config = dict(
    moe_layers=[0, 1, 2, 3, 4, 5, 6, 7, 8, 9],
    norm_eps=1e-06,
    parallel_block=False,
    init_std_qkv=0.0446,
    lr_head=0.00923,
    schedule='wsd',
    max_seq_len=512,
    max_steps=10140,
)
Below are experts of layer 4 (counted from 0) of a mixture-of-experts language model. Rows are named router (the router's row for the expert), gate (a neuron's input weights, with its number), up (a neuron's input weights, with its number) and show model dimensions 0-127. Each number is 128 + 24 x the weight over its row's rms, rounded and kept within 0 to 255.
Before each expert's rows: "comes after" lists some tokens at least twice as common just before its tokens as in all text. This comes from a sample of Wikipedia text that the model never trained on. Tokens count by the router's weight.

# expert 1
comes after: " ", " |", "|", " (", " a", "–"
router [119 149 142 118 154 129 180 110  98 125 142 135 145 131 157 102  96 152 158 129 133 135 109 132 154  86 117 119 130 138 131 166 117 191 138 136 127 105 147 121 147 123 124 181 124 136  87  88 103 137 152 131 125 125 133 129 115 151 161 128 108 153 103  97 186 112 130 155 162 126 105  90 101 136 170 118 132  96 107 104 156 139 115 131  99 162 104  87 156 147 123 165 106  97 167 129 166 131 119 139 120 160 167 133 105 158 135 120 107 132  81 169 155 135 175 148 145 149 126 157 104 158 129 116 119 112 108 159]
gate0 [129 110 155 123 172 120 128 107 118 122 139 156 157 149  94  62 133 109 127 164 125 175 143  95 125 126 124 118 120 100  93 133 122 126 163 120  97 133 102 186 125 149 106 162  85 122 118 110 120  98 196 103 125 126 137 165 104 149 161 119 133 134 165 134 142 103 148 166 168 113 133 134 116 152 124 128 136 141 131 140  87  93 107 139 125 162 107 162 118 175 132 151 160  82 115 132 122  81 115 107 122 128 191 110 124 129 124 126 137 117 135 154 121 122 117 115 121 178 127 150 142 124 173 102 118 140 117 143]
up0 [151 152 142 104 134  61 143 131 139 100  69 108 123 161  89 166  91 118 117  77 116  89 142 120 121 166 114 132 151 122 124 142 171 137 104 162 170 165 143  98 145 171 112 130 109 144 131 120 169 117 116 126 123 101 127 127 131 131 164 137 143 129 134  95 117 115  87 106 114 131 140 120 127  82 114 109 157 130 111 100 108 153 115 112 142 102  99  97 114 141 130 104 115 151 117 148  93 107 124 104 126 123 142 145 106 114 154  79 107 135 182 128 132 146 105 109 112 126 156 135 138 135 145 189 137 132 130  77]
gate1 [153 142 113 181 171 119 123  90 101 118 108 138 109 161 174 127 130 144 144 130 112 125  96 162 115  81  47 122 108 121 149 139  87 144 124 138 173 135  79 142 182 120 153 107 145 132  83 103 105 134 171 121 110 118 121 141 172 123  99 112 145 157 135 122 132 110 144 125 136 108 124  92 145 142 161 130 111 132 152 125 122 114 151 159 120 104 151 113  97 154 136 116 110 156 122 120 139 136 136 134 133 150 107 142 141 184 137 122 105 116  57 132 130 134 128 129 127 117 130 106 124 131  96 129 139 102 110  73]
up1 [149  62 111 135 138  93 157 112 111 140 152 109  86 130 148 113 143 150 125  95 135 164 103 177 121  96 146 155 133 155 147 122 162 170 159 159 129 146 104 120 100 111 149 131 151  93 120 109  99 135 173 103 135 143 148 134 135 122  97 115 138 117 146 131 122 176 125 134 150 147 159 140 126 126 153 123 142 166 124 158 118 117 126 115 112  91 100 161 145 147 119 149 150 100 125 108 120 141 126 148 107 107 172 167 109 120 159 144 150 113 102 134 108 161 112  93 142 131 142 137 146  55  71 143 128 153 134 171]
gate2 [127 103 115 120 191 167 143 103 124 117 128 128 160 150 172 119 137 152 137 107 121  97 145 142 121 113 122 162 173 134 126  67 127  83 142 140 155 135 147 112  96 146  87 146 112 146 128 128  98 120 111 106 111 112 122 120  94 178 143  83  99 118 106 102 126 142 111 136 116 132 132 109 133 133  87 157  98 126 122 144 132  95 150  94 142 160 109 125 149 181 109 168 174 143 112 109 145 122  72 156 151 110 148 102 122 144 120 109 118 125  87 172 124 175  85 114 114 137 100 113 157 119 129 129 137 112 131 119]
up2 [103 172  99 135 141 102  89 115 126 135 121 118 123 108 130 159 115 138 142 113 141 123 164 144 122 113 114 114 137 154 176  96 104 109 164 162 118 124 139 124 129 123 108 106 145 117 106 189 144 147 153 140 157 138 115 118 149 109 108 146 114 149 103 115 113 123 121 129 159 111 109  94 109 132 106 149 162  93 118 156 118 179 176 163 133 134 133 183  93 117 123 142 121 158  99 162 132  91 115 120 143 128  81  92 115 129  82 156 119 122 150 157 105 136 126 117 169  97 134  65 128 144  95 156 157 102 108 166]
gate3 [189 105 102 173 165 126 136  95 140 144 136 125 112 127 107  88 148 140 159 126 120 140 113 152 155 117 145 113 119 154 145 120  80 132 129 120 113 136 105 133 147 142 121 118 148 169 129 116  73 162 135  60 104 154 148 116 116 135  97 135 153 174 123 137 100 180 160  80 117 113 131 101  61 143 140 142 126 157 129 149 121 125 125  96 154 125 116 102 117 130 122 161 154 163 151 131 105 102 116 133 130 124 147 133 144 165 161 150 159 131 116 123 144 123 149 103 151  80 136 103 121 144 124 113 153 133  76 139]
up3 [136 139  82 102 119 103 140 105 148 139  90 124 129 134 162 121 148  99 150 107  81 157 127 111 108  95  95 163 105 152 156 185 109 118 141 124 174 142 177 104 122 107 139 122 128  94 144 121 155 126 158 121 104 134 108 140 147  89 131 130 159 112 138 144 145 112 122 165 118 137 128 110 142 179 120 159 153 168  95 124 129 131 149 131 109 153 129  64 160 146 156 156 107  95 173 119  92  77 142 129 173 138 144 116  99 111 142 134 135 113 148  97 106 102 114 101 119 124  97 141 149 111 136 145 165 126 140 135]
gate4 [139 132 131 149 164 180 150  92 146 117 115 156 124 106 144 116 141 153 158 135 161 176 142 138 174 137 111 149  83 134 155 108 128 142 157 165 142 134 163 155 133  96 120 183 151 142 145  99  79 114 174 118 119 122 106 123 126 156 142 111 128 120 166 135 122 161 134  98  58 137 100  84 107 103 140 161 123 111 122 112 165 140 122 118 118 159 117 115 150 129 101 112 123 127 119 110 138 151 114 141 113 105 105 115 118 140 119  67 116  98  83 113 126 111 161 127 161 152 144  90 105 124 133 113 139 143 167 130]
up4 [125 111 132 124  68 172 156 148 136 114 121 154 114 134 160 152 121 128 103 148 141  84  87 116 129 184 112 116 125 113  84 115 173 171 141 157 118 125 110 142 136  92 138 122 119 152 117 155 109 145 141 129 134 135  77 131 164 110 122 119 147 129 157 121  54 139 166 161 134 125 118 133 144 108 132 115 123 150 104 126  80 119 158  98 136 107 115 131 171 119 115 154 117 138 129 121 123 124 128 152 164 134 155 109 119 148 124 108 140 182 161 157  77 108 144 129 158 110 160 162 142 152 134 109 101 143  83 133]
gate5 [106 108 174 125 113 106 118 154 145 100 111 128 172 123  88 155 135 115 141 154 144 158 134 105 111  72 162 144 107 134 163 129 127 107 165 101 148 135 114 122  96 118 132  98  84 120 115 120 144 170 169 181 158 141 142 114 130 143 134 132 145 124 135 169 156 109 119 158 137 121 121 150 125 155 129 113 143 152 143 163 157 126 114 152 123  83 112  77  96 114  87 164 136 154 128 131 161 123 153 133 147 151 158 152 152 182 130 110 133 130 167 165 124 119 132 120 137 104  68 120 148  99 135 133 140 105 132  87]
up5 [128 162 145 153 100 167 137  96 145 172 120 206 133 101 116 104  98 120 138 122 108 130 119 147 150 183 142 157 153 110 143 116  87 118 137 103 129 119  92 142 139 194 140 143 151  93 149 110 139 126 173  94 119 145 149 160 124 116 128 127  98 120 117 130 124 109 148  65 169 159 173  97 109 105 121 137 105 146 109 115 152  95 151 124 138 105 133 150 143 136 155 170 127 153 139 114 143 121 149 119  99 119 135 169 125 121 110 138 128 128 146 115 110 119 165 173 165 150 137 130 129 115 124 109 168 109 126 116]

# expert 4
comes after: " |\n", ".\n\n", ".", "\n", ")\n", "\n\n"
router [ 87 112 104 122 133 106 173 134 122 126 128  85 136 160 110 129 134 128 152 112 106 119 104 116 108 129 176 160 123 125 132  96  87 102 168 117 158 121  95  94  86 151 142 120  83 153 146  93 125 144 112 126 132 135 141 140 116 134 175 108 103 136 145 127 146 120 100 144 154 107 124 118 150 210 101 172 135 151 155 108  90 126  88 101 125 178 102 106 150 108 109 132 126 128 104 129 109 101 134 162 147 157 130 106 127 138 131 144 117  89 139 175 140 138  87  90  92 126  86 126 134 133 118 123 104 134 110 118]
gate0 [116 142 111 125 163 121 114 116 160 157 136 114 197 154 108 148 100 138 111 116  92 112 129 167  99 111 122  83 136  99 123 140 163 153 105 122 150 128 172 121 144 145  93 119 109 106 148 135 173 148 113 115 114 178 129 114 133 137 129 126 129 129  97 128 110 173  75 113 118  90 117 151 110 111 158 152 129 122 173 139 130 125 142  86 151 129 139 114 112 114 155 137 149 122  98  92 120 118 137 149 115 148 150 121  60 191  97 136  90  99 109 129 114 140 108 148 139 172 153 120 116 140 152 152 100 116 121 104]
up0 [119 130 129 118 145 123 136 143 119 167 145 128 141 116  94 110 110 136 157 145 156 161 165 102 155  76 131  83 125 139 145 146 160 151 118 114 111  82 132  88 140 134 109 140 134 132 132 125  93 146 108 132 148 150 106 103 134 158 175 138 144 133 115 119 165 110  79 158 165 105 128 135  75 164 103 131 105 166 155 130 107 144 167 106 168 107 141  84 122  98 129  97 126 152  82 134  93  71 131 126 134 120 155 147 106 146  92 116 125 128 111 137 131 139 106 128 141 142 113 171  60 142 112 115 140 122 105 138]
gate1 [136  81 119 182 146 128 114  83 126 102 143 148 116 130 146 102 117 172 146  47 131 144 133 144 130 130 121 123 149 127 158 121 102  98 146 163 118 168 171 120  94 143 140 115 137 116 164  96 104 128 121 126 141 118 111 161 154  96 137  97 133 144 163 151 124 126 183 163 126 129 108 132 116 142  95 154 127 127 133 156 134 152 158 137 151 141 131 127 145 151  65 123  89  90 164 131 181 129 149 152 150 170 101 154 112 135 114 119 124 147 126 112 156 161 133 114 105 148  98 132 125 142  87 150 138 140 111 121]
up1 [114 160 103  92 107  92 148 127 132  91 137 155 114 113 134 137  97 154 113 134 122 151  85  96 110 147  90 203 116 136 131 112 149 131 132  78 100 136 112 123 111 128  76 158 101  93 125 133 179 134 145 148 128  93 156  93 116 101  97 143  94 120 146 164 115 148  95 120 144 132 101 112 143 155 163 178 139 103 116 126 168 112 151 132  75 133 124 132 149 126 152 162 123 146 133 134 112 163 121 106 129 132 156 162 110 136 106 118 166 137 118 143  92 158 128 132 137  99 123 131 120  67 129 119 130 150 123 125]
gate2 [ 93 127 143 110 186 109 160 121 137 100 128  99 137 159 140 153 123 187  84 149 128 104  93 122 125 133  98 140 103 163 165 131  86 118 155 118 173 104 135 163 112 152 109 146 124  95 110 144 120  95  75 124 145 109 152  92 144 111 194 146  94 150 133 112 122 120 131 114 149 156 140  92 119 130 130 125  96 156 147 139 142 110 110 110 155 132 106  93 129 111  99 129 103 135 152  91 113 121 103 130 173 124 106 146 110 162 100 102 138 126 106  98 136 115 156 100 111 138 107 115 100 150 143 167 113 106 101 136]
up2 [ 65 146 120  93 114 103 120  96 130  95 127 171 133 150  79 135 154 145 140 131 122 107  87 133 136 116  95 129 128 135  81 134  82 119 136 105 123 135 118  96  98 125 127 127 132 150 132 134 128 105 117 121 126 163 157  98 156 119 144 145  92 157 163 139 176 127 135 133 127 161 103 120 119 153 142 171  93  81  98 106 126  90 131 119 114 135  78 145 140 104  79  96 152 144 135 102 106 132 143 126 147 124 120 152 107  99 113 110  79 125  98 140  93 136 106 134 148 151  89 107  87 131 125 180 138 144  99 136]
gate3 [138 118 136 142 106 104 155  92 150 118 100 146 126 173 121 130 145 153 119 149 140 105 135 144 106 149 118 105 144 145 153 145 111 114 127 132 154 116 145  94 115 124 134 137 153 142 117 169  74 152 155 132 168 142  58 121 132 146 163 128 138 136 127  99 151 104 106 150 131  90 115 119 184 165 158 180 144 144  86 118  81  95  86 118 141 128 108 151 143  92 129 121 151 113 134 121 146 132 139 150 207 149 108 150 145  91 126 139 137 180 133 132 149 102 104 120 137 101 158 147 117 121 125 108 147 119 109 114]
up3 [150 115 130 132 125 140 138 131 123 105 110 107 144 113 145 156 157 139 108 172 141 137 150 146  99 160 122 128 133 143 138 143 156 122 125 147 183 131 149  91 115 130 142 154 115 112 142 125 171 128 143 136 183 105 111 127 134 153 122 178 118 145 116 144 120 138  87  58 131  99 101 105 166 111 134 179 167 137 134 123 133 141 182 116 160  92 121 152 126 109 128 114 136 119 156 103 125 138 122 174 152  72  96 154 152 111 158 164 189 164 155 130 127 130 154 159 128 157 146 107 115 105 136 107 163 125 139 123]
gate4 [118 110 104 131 147 124 173 113 166 137 114 173 103 138  69 117 155 156  94 138 136  84  97 144 159 137  92 154 141 113 129 136 115 160 132 127 150 142 144 162  74 158 105 112 109 122 131  94 103 127 107 119 148 139 146 160 132 142 111 145 138 157 158 152 129  79 115 163 126 135 136 121 108 158 147 164 121 138 138 169 132 127 120 117 141  94 146  74 124 115 146 109 108 119  97 100  70 102 167  80 137 150 146 144 143 113 168 134  91 121 148 131 127 166 156 121 109 105 104  92 133 109 104 103 114 116 127 108]
up4 [109 117 142  99 122 126  74 124 154 125 121 115 157 121 122 129  93 121  94 121  98 116 158 167 136  98 119 118 105 111 141 120 110 133 131 138 116 129 114  88 135 119 138 121 110 147  62  96 143 144 150  71 140 171 128 160 115 113 119 147 129 112  96 124 130 133 146 103 134  87 123 137 175 130 196 137 125 155 131 119 110 126 148 125 124 147 153 136  97 158 113  73 168 109 118 117 140 111 161 148  99 147 148 134 114 159 103 101 152 119 133 136 107 135  94 105 209 165 143 156 125 126 131 155 106 119  89 148]
gate5 [147 124 154 123 161 135 182 140 151 111  86 122 107 135 170 138 119  74 132 122 148 113 126 149 169 144 118 116 136 124 129 123 112  78  96 121 137 136 122 146 109 153 138  99 134 155 177  91 122 111 141 137  49 119 100 135  79 135 149 167 132 138 142 132 140 128 147 147 131 144 125 132 117 133 108 133 127 128  90 105 106 140  78 126 144 155 126 106 154 150 112 164 135 157 135 163 119 147  73 113 166 129 133 128 139 107 115 156 144 113 135 132 160 151 144 130 100 106 102 143 160 173 124 147 150 155  61 113]
up5 [104 106 156 132  63 187 167  99 108 104  67 199 100 143 128 127 147 113 134 114 137 128 133 146 114 170 163 109  94 124 133 150 131 114 140 119 164 140 115 140 130 138  87 137 122 153 132 144 108 134 101 119 148 141 192 109 124 136 143 129  93 147 140 113 119 166 125 121  92 121 108 106 150 115  87 103 177 120 130  86 134  97 166 148 107 120  87 125 123 113 135 141 140 154 110 139 119 124 141 122 159 100 103 126 171 131 135 123 136 150 124 112  91 105 164 109 115 131 141 138 144 149 142 158 120 156  90 115]

# expert 2
comes after: "-", ":", "\n", " (", "|", "\n\n"
router [131  93 123 161 113 116 154 125 137 131 137 100 162 148 153 121 152 121 142 145 123 127 119 107 106 112 107  92 138  97 138 106 130 155 128 137 160 107 117 103 120 106 170 131 177  95 115 195 121 127 185 149 152 134 108 112  75 173 155 122 147 112 110 142 132 114 138 143  89 139 146 128 145  99 100 142 168 167 114 156 168  73 105 149 111 152 103 119  86 126 137 137 144 136 129 137 143 122 122 148 138 153 120 100 123  97  84 100 120 124 129 131  84  80 138 125 157 107 128 120 169 153 137 162 142  82 141 119]
gate0 [127 136 145 154 110 152 132 157 123 101 157 126 130 160 192 155 151 165 114 111 101 167 109 159 152 122 140  76 110 123 136 179 116 150 128 113 119 155 138 121 103 135 165 146 150 153 141 156  97 147 145 140 148 163 132 127 160 167 148 137 136 158 120 132 172  89 157 173 138 122 142 126 100 118 146  88 153 129 111 113 108 101 122 116 132 177 116 189  90 105 126 126 119 116 168 147 115 134 128 143 138 159 147 118 134 144 152 140 107 123 125 142 121 109  94 108 162 141 142 186 149 107 120  81 142 117 138  96]
up0 [170 116 141 131 128 142 112 130  97 137 139 149 167 153 162 111 148 118 126 146 140 172 175 125  78  83 114 150 123  94 124  89 106 145 104 138 143 118  95 102 174 123 115 159 120 137 120 150 126 104 148 154 171 110 147 146 102 146 126 119  88 133 108 124 179 110 128 124 179 118 161 145 100 157 145 137 142  61 120 136 105 132  85 144 146 146 114 143  99 112 157 118 126 138  82 126 128 141 140 130 122 113 134 151 118  97 135 148  71 134 142 114 108 105 170 110 141 149 136 118 122 143 154 124 143 149 188 157]
gate1 [135 174 153 139 126 133 176 145 132 145  56 107 142 137 146 139 123 125 122 150 128 149  99  84 134 106 153  94 142 148 146 118 111 156 110 114 141 137 127 127  93 119 128 152  86 107 160 165 122 113 146 152 161 147 129 145 106 131 159 168 134  68 126 118 153 113 143 160  99 113 106 104 139 114 108 127 125 124 127 139 124 110 102 110  66 154 137 141  78  90 131 112 147 122 111 180  82 169 146 160 164 167 113 157 114 102 163 134 119 120 110 137 127 126 128 119 156 117 131 108 150 162 140 162 127 121  88 119]
up1 [100 155 138 148 103 140 137 126 105  82 131 164 103 129 123 116 150  64 148 118 115 132 121 127 119 156 125 118 114  96 142 143 110 128 117 116 167  74 142 173  99 107 125 127 139  72 109 147 128  85 205 130  99  91  59 145 117 151 139 173 119 139 130 102 120 129 134 124 125 111 117 118 148 134 115 140 101  93 182 123 141 128 139 128 117  84 116 109 155 127 145  92 114 156 135 106 128 135 133  93 126 151 151 132 133 121 143  97 152 139 122 125 130 147 116 167 123 126 146 135 168 167 134 131  90 174 150 141]
gate2 [148 111 148 122 139 135 153  99  88 165 131 128 127 113 150  80 119  99 171 142 144 136 147 126 112 138 147 115 108 122 221 127 166 137 108 121 163 130 150 123 156 139 191 105 130  89 130  91  83 117 122 101 135  97 135 104 157 146 119 119 141 114 130 140 137  93 117 148  99 151 135 108 124 159 121 150 143  91 117 137 119 137 114 138 180 140  99 129 115 126 116 121 112 120  98 137 122 123 160 166 162 121 119  99 105 108 106 112  97 106 145 145 119 121 106 100 113 136  88 122 146 132 103  76 171 167 162 141]
up2 [114 112 114 144 124 137  89 103 116 135 103 122 158 129  62 157 169 154 142 140 155 123  90 122 128 157 125  72 140 143 166 110 167 119 164 124 110  94 118 145 145 141 136 106 112 131 188 143 108 106  85 153 130 147 147 116 138 145 147 144 143 175 111  88 137 135 171 164 123 117 132 110  94 117 129 140 130 156 113 143 133 129 135  86 128 139 117 132 140 101 156 174 112 138 135 140 130 128 128 123 111 167 131 107 109 105 125  80 138 133 149 139 125 166 148 126 141  93  78 146 188 164 101 104 145  92 141 135]
gate3 [105 135 148 138 119 127 108 111 114 142 160 135 146 135 106 136 128 103 120 121 121 171  84 174 119  90 142 102 108 110 129 117 129 124 104 101 139 149 119 129 132 103 131 148 181 101 177 154  93 110 173 112 137 159 135 117 105 116 103 112 134 110 133 121 130 116 173 174 136 130 149 160 176 172 136 130 101  98 124 118 155 148 142 169 125 157 132 143 111 104 136 117 178  90 143 164  81 114 161 128 148 121 145 102 119 140 144 182 119  96  91 124 127 153 133  83 117 160 137  94 133 167 146  98 113 115 136  88]
up3 [109 119  95 145 135 130 113  67 154 157 101 160 104 151 120 137 138 135 134  89 103 138 108 111  87 145  93 135 117  87 149 125 103 126 104 125  90 146  97 121 170 145  98 119 138 181 106 142 122 125 163 109 130 148 103 137 114 148 152 147 105 128 133 111 147 116 133 120 151 119 149 148 101 179 128 156  98  97 104 128  80 103 153 171 121 150 136 130 157 143 111 125 122 135  84 105 126 106 117 113 103 133 107 171 120 144 199 117 111 122 139 128 122  91 125 159  84 130 119 128 141  99 150 159  85 128 169 130]
gate4 [118 148 146 146 152 126 124 121  88 124 140 140 142 122 162 156 163 132 121 110 106 150 126 176 128 145  82 142 139  90 130 141 173 154 126 116 123 127 148 128 154 151  84 128 134 147 125 130 139 120 116  90  94 150 111 122 108 115 122 106 138 129 109  95  84 197 129 118 123  68 144 124 156 114 129 166 122 129 115 129 134 151 102  93 164 130 119 103  99 106 130  95 108 105 100  97 117 129 138 168 147 180 120 152 139 100  96 105 148 180 119 149 106  99 128 125  90 126 158 108 131 156 143 136  71 116 162 164]
up4 [118  79 124 129 165 137 147 149 134 175 143 125 121  77 123 130 175  78 125 147 114 164 121 127 155 142 148 129 141 124 131 131 150 192 140 109 126 120  89 120 109 142 175 130 111 110 127  74 117 108 100 173 134 151 149 143 150 166 171 114 123 107  99 154 125 119 143 129 132 123 135 120 125 115 134 141 134 115 117 160 151 131  76 156 155 189 162 148 110 174 155 162 104 121 136 137 147 138 137 153 111 145 145 165 132 106 100 129 154 124 115 124 139 158 149 133 127  96 117 103 134 164 145 151 180 125 152 154]
gate5 [123 121 109 157 111  79 128 111 121 114 141 104 127 164 119 134  96 118 131 128 157 154  96 109 136 128  96 130  80 164  94 101 158 109 151 151 127 109 101 139 132  86 150 130 139 134  97 158 104 129 141 117 168  70  83 123 112 131 146 122 130 126 116 145 139 141 161 163 127 105 145 164 167 115 143 119  76 127 102 135 110 134  63 110 145 192 104 151 139 137 108 139 111 135 107 136 168 146 108 140 135  98 124 146 159 123 119 124 153  87  99  80 146 108 123 132 134 119 106 171 111 143 145 136 139 130 167 167]
up5 [148 120 109 155  96 126 148 120 153 130 117 134 103 118  98 140 113 103 132 133 111 147  71 126 140 134 112 124 136 122 127 112 134 111 188 104 169 201 116 138 131 140  85 147 108 130 164 141 111  96 102 140  94 158 133 120 117 124 127 135  94 139 145 145 129  96 162 168  90 133 125 147 153  85 132  95 136  94 130 167 123 118 129  93  94 114 128 144 148 113 155 175 110 127 152 121 145 128 106  83 124 164 111 121 142 123 168 127 147 136 199 121 115 154 141 175 120 132 118 123 175 136 124 106 132  86  96 118]

# expert 6
comes after: " in", " the", " of", " at", " to", " for"
router [169 143 112 121 107 148 103 125 125 144 127 167  73 134 164 130  98 138 115 154 104 160  98 120 135 134 127 160  90 104 113 118 134  94 106 165 118 155 129 177 158  66 125 107 100 104 135 130 114 113 103 139 144 129 108 145 154 116 101 154 149 109 150 118 161 148 134 101 102 130  91 120 115  91 142  89  76 118 106 119 128 119 146 139 117 128 153 147  99  76 134 112 114 160 111 127 109 155 178 119  99 140  88 166 136  98 142 134 115 150 130 108 161  83 121 150 155 172 167 123 119 130 141 124 136 104 114 102]
gate0 [123 122 101 109 130 158 139 138 126 130 101 134  47  84 131 147 161 104 128 151 131  84 155 120 115 113  77 129 116 112 126 136 117  75 178 158 146 120 116 103 154  93 138 101 145 132 136 142 135 170 185 120 133 139 122 142 133 165 151 109 129 119 122 124 151 103 174 117 149 154 106 112 109 175 137 138  89 137 114 139 159 136 137  98 152  99 110 135 110 103 132 121 132 147 130 171  79 155 130 101 138 171 139 158 128 140 101 146 112 120 107 114 128 109 133 154 155  68 159 125 107 141 114 110 150 123 129 104]
up0 [154 140  83 146 117 128 135 130 159 151 131 115 128 116 116  82 106 183 139 157 153  87  89 119 140 172 153 138 111 141 104 142 117  59 112 158 118 153 109 131 132 126 131 143 155  95 114 142 111 123 113 142 147 163 144 113 160 137 119  95 116 164 130 131 111 152 148 148 107 125 109 168 107 163 115 142 104 151 109 142 134 114 153 100 151  89 109 109 137 155 154  96 111 121 196 115 104  83 126 129 190 108 141 134  73 132 129 132 147 145 133 135 112  88  99 116 159 135 122 131 117 136 110 171 138 139 137 109]
gate1 [ 94 140 179 138 127 126  88  96 104 110 127 117 116 135 135 128  94 115 117 126 125  90 151 145  63  87 109 127 117 143 140 131  97 139 163 155 137 126 160 131  99 122 117 148  97  81 146 184  99 163  97  92 146 127 130 108 140 119  88 130 101 117 142 101 119 119 124 168 105 128 119 150 147 143 159 102 144 118  80 155 113 136 127 149 143 110 115 140 159 104 120 127 144 146  73 104 137 123 110 103 130  94 114 169 103 137 143 130 152 112 100  96 139 103 115 133 189 130 180 153 119  92 153 105 123 111 127 109]
up1 [120 104 140  86 146 170 120 118  93 129 152 111 124 135 157 145 159  98 127 108 134 144 141 103 116 135 118 156  81 130 132  77 127 179 145 118 192 162 109 141 151 108 133 138 126 108 111 138 165 144 129 105 102 114 152 154 169 148 149 130 125 126 130 136 161  98 164 112 176 118 131 118 115 144 138 143 132 122 144 102 140 147 111 101 183 143 158 139 101 122 161 134 142 118 166 123 120 136 154  97 136 133  98 155 157  93 102 102 128 176 119 130 177 118  92 110 123 102 152 124  76 120 146 124  94 111 106 171]
gate2 [123 120 130 124 137 130  95 114 126 124 110 127  94 135 143 101 171 156 113 147 118 162 141 136 111 122 130 164 139  84 119 122 120  92 113 100 144 115 105 163 154  93 152 137 104 131  65 137 118 155 146 137 151  92 100 133 132  86 108 188 137 130 127 125 149 139 119 140 107 102  75 152 150  82 143  98 146 144 109 139 140 142 109 106 122 146 113 104 111 105  89  84 133 148  99 113 125 150 126 149 140 135 145 122 161 110  89 134 170 116 123 103 136  63 138 111 142 162 152 100 153 154 133 100 187 112 160 103]
up2 [118 128 167 164 122 129 136 141 179  89 163 136 118 117 110 136 168 120  96 108 156 135 118 141 137 134 103  98 130 151  93 125 143 105 168 142 167 112 131 103 129 130  93 143 118 140 149 122 139 128 157 140 203 141 135 154 125 144 158  90 156 132 116 139 165 106 112 122 162 153 124  99 136 139 131 161 186 120 156  81 124 136 155 121 127 101 128 125 126 121 115 102 140 144  83 105  84  90  99  93 151 145 161  95 153 116 156 138 144 141 153 124  84 142 112 116 131 114  97 137  90 109 137 136  72 123 144 140]
gate3 [122 121 137 106 177 129 139 158 127 120 125 135 101 132 110 143 127 118  84 139 149  81 147 136  91 104 154 164 117 107 116 128 112 144 108 108 124 155  98 169 134 100 139 128 104 129 138  71 120 106  61 132 100 109 111 167 136 111 134 114 152 111 149 125 143 118 163 160 109 128 142 155 138 145 147 113 142 100 137 139 137 167 105 139 116 110 128 113 104 115 120 121 113 152 114 120 126 112 140 145 120 187 106 182  88 139 147 108 157 128 122 130 187 111  78 134  97 151 139 146  85  93 159  83 159  96 135 105]
up3 [141 166 115 163 125 154 121  82 135 149 151 130 128 126 147 109 115 150 153 106 137 164  93 126 124  93 134 163 135 106 154  67 153 153 138 136 161 113 135 137 120 126 136 148 102  93  94 110 163 128 139 156 166 106 141 166 102 142  97  89 107 102 153 128 128 187 126 106 101 101 104 147  90 124 113 151 143 151 125 122 140 119 135  87 139 144 132  98  81 123 109  98 134 117 133 117 140  99 135 113 152 122 116 103 102 150 147 154 130 124  76  91 162 107  94 145 145 116 113 127 155 126 145 148 130 124 182  70]
gate4 [125 160 142 130 155 130 120 139  82 138 128 139  78 130 143 129 151 147 135 130 123 100 153 112 108 140 119 127 131 115 137 139 120  46 157 117 123 151 103 144 137  99  99 146 102 114 156 121 163  96 121 100 131 103  96 122 127 114 138 115 163 196 137 119 152 173 100 103 167 148 148 161 148 134 103 154 163 169 181 137 105 116 146 135 139 198 129 133 112 124 128 157  95 128  80 131 111 149 154 118 164 138  93 111 132 139 141 141 134 144 128 129 116 172 134 108 123 131 113 139 142 105 120  75 120 112 111 101]
up4 [145 155 133 138 154 116 164 109 122 100 150 149 115 144  97 151 132 139 145 144 161 128 145 168 113  85 137  85 148  89 114 122 165 155 137 126 131 123 154 107 121 162 107 152 112 135 160 159 159 173 112  88 138 122 110 130  76  95 112 110 150 144 113  97 128 122  63 144 127 102  84 103 153 116 114 116 131 155 124 121 138 112 126 140 151 108  99 115  88 138 109  65 120 130 126 123 133  99 134 149 174 142 137 129 111  93 119 131 103 157 152 155  78  75 164 121 151 118 131 164 114 127 129 136 118 131  88 116]
gate5 [107 130 129 131 154 110 125 147 116 147 115 162 109 190 126 140 142 125 120 170 110 132 126 102 126 146 136 145 121 123 137 123 100 147 147 148 120 144 163 200 161 132 163 119 123 109  80 153 115 138 118 113 137 126  90 131 177 116 149 107 102 114 136  96 144 112  74 125 125 106 120 122 127 129 119 105 103 111 147 126  96 153 113 140 160 141 110 118 116  73 129 155 100 151 131 104 130 204 163 123 131 151 120 180 112 108 163 107 124 119 138 136 112  63 113 110 175 158 153 128  95 111 143 122 133 120 136  92]
up5 [108  93 127 138 142 121 117  92 139  87  81 137 135 156 112 135 157 131 138 133 117 142 125 143 119  97 159 123 115 154 131 132 153 158 110 118 141 120 129 116 146 157 137 118 149  99 119 125 107 155 162  92 108  78  58 190 109 146 130 104 107 135 136 150 120 170 110 109 161 133 139 137 111 169 118  73 117 128 138 128  97 129 114 137 131 166 116 128 164 138 147 147 102 100 127 168 154 147 148 122 152  98 115 125  93  93  70 118  90 105 119 125  93 123  95 121 154 139 127 119 158 121 133 172 111 135  87 167]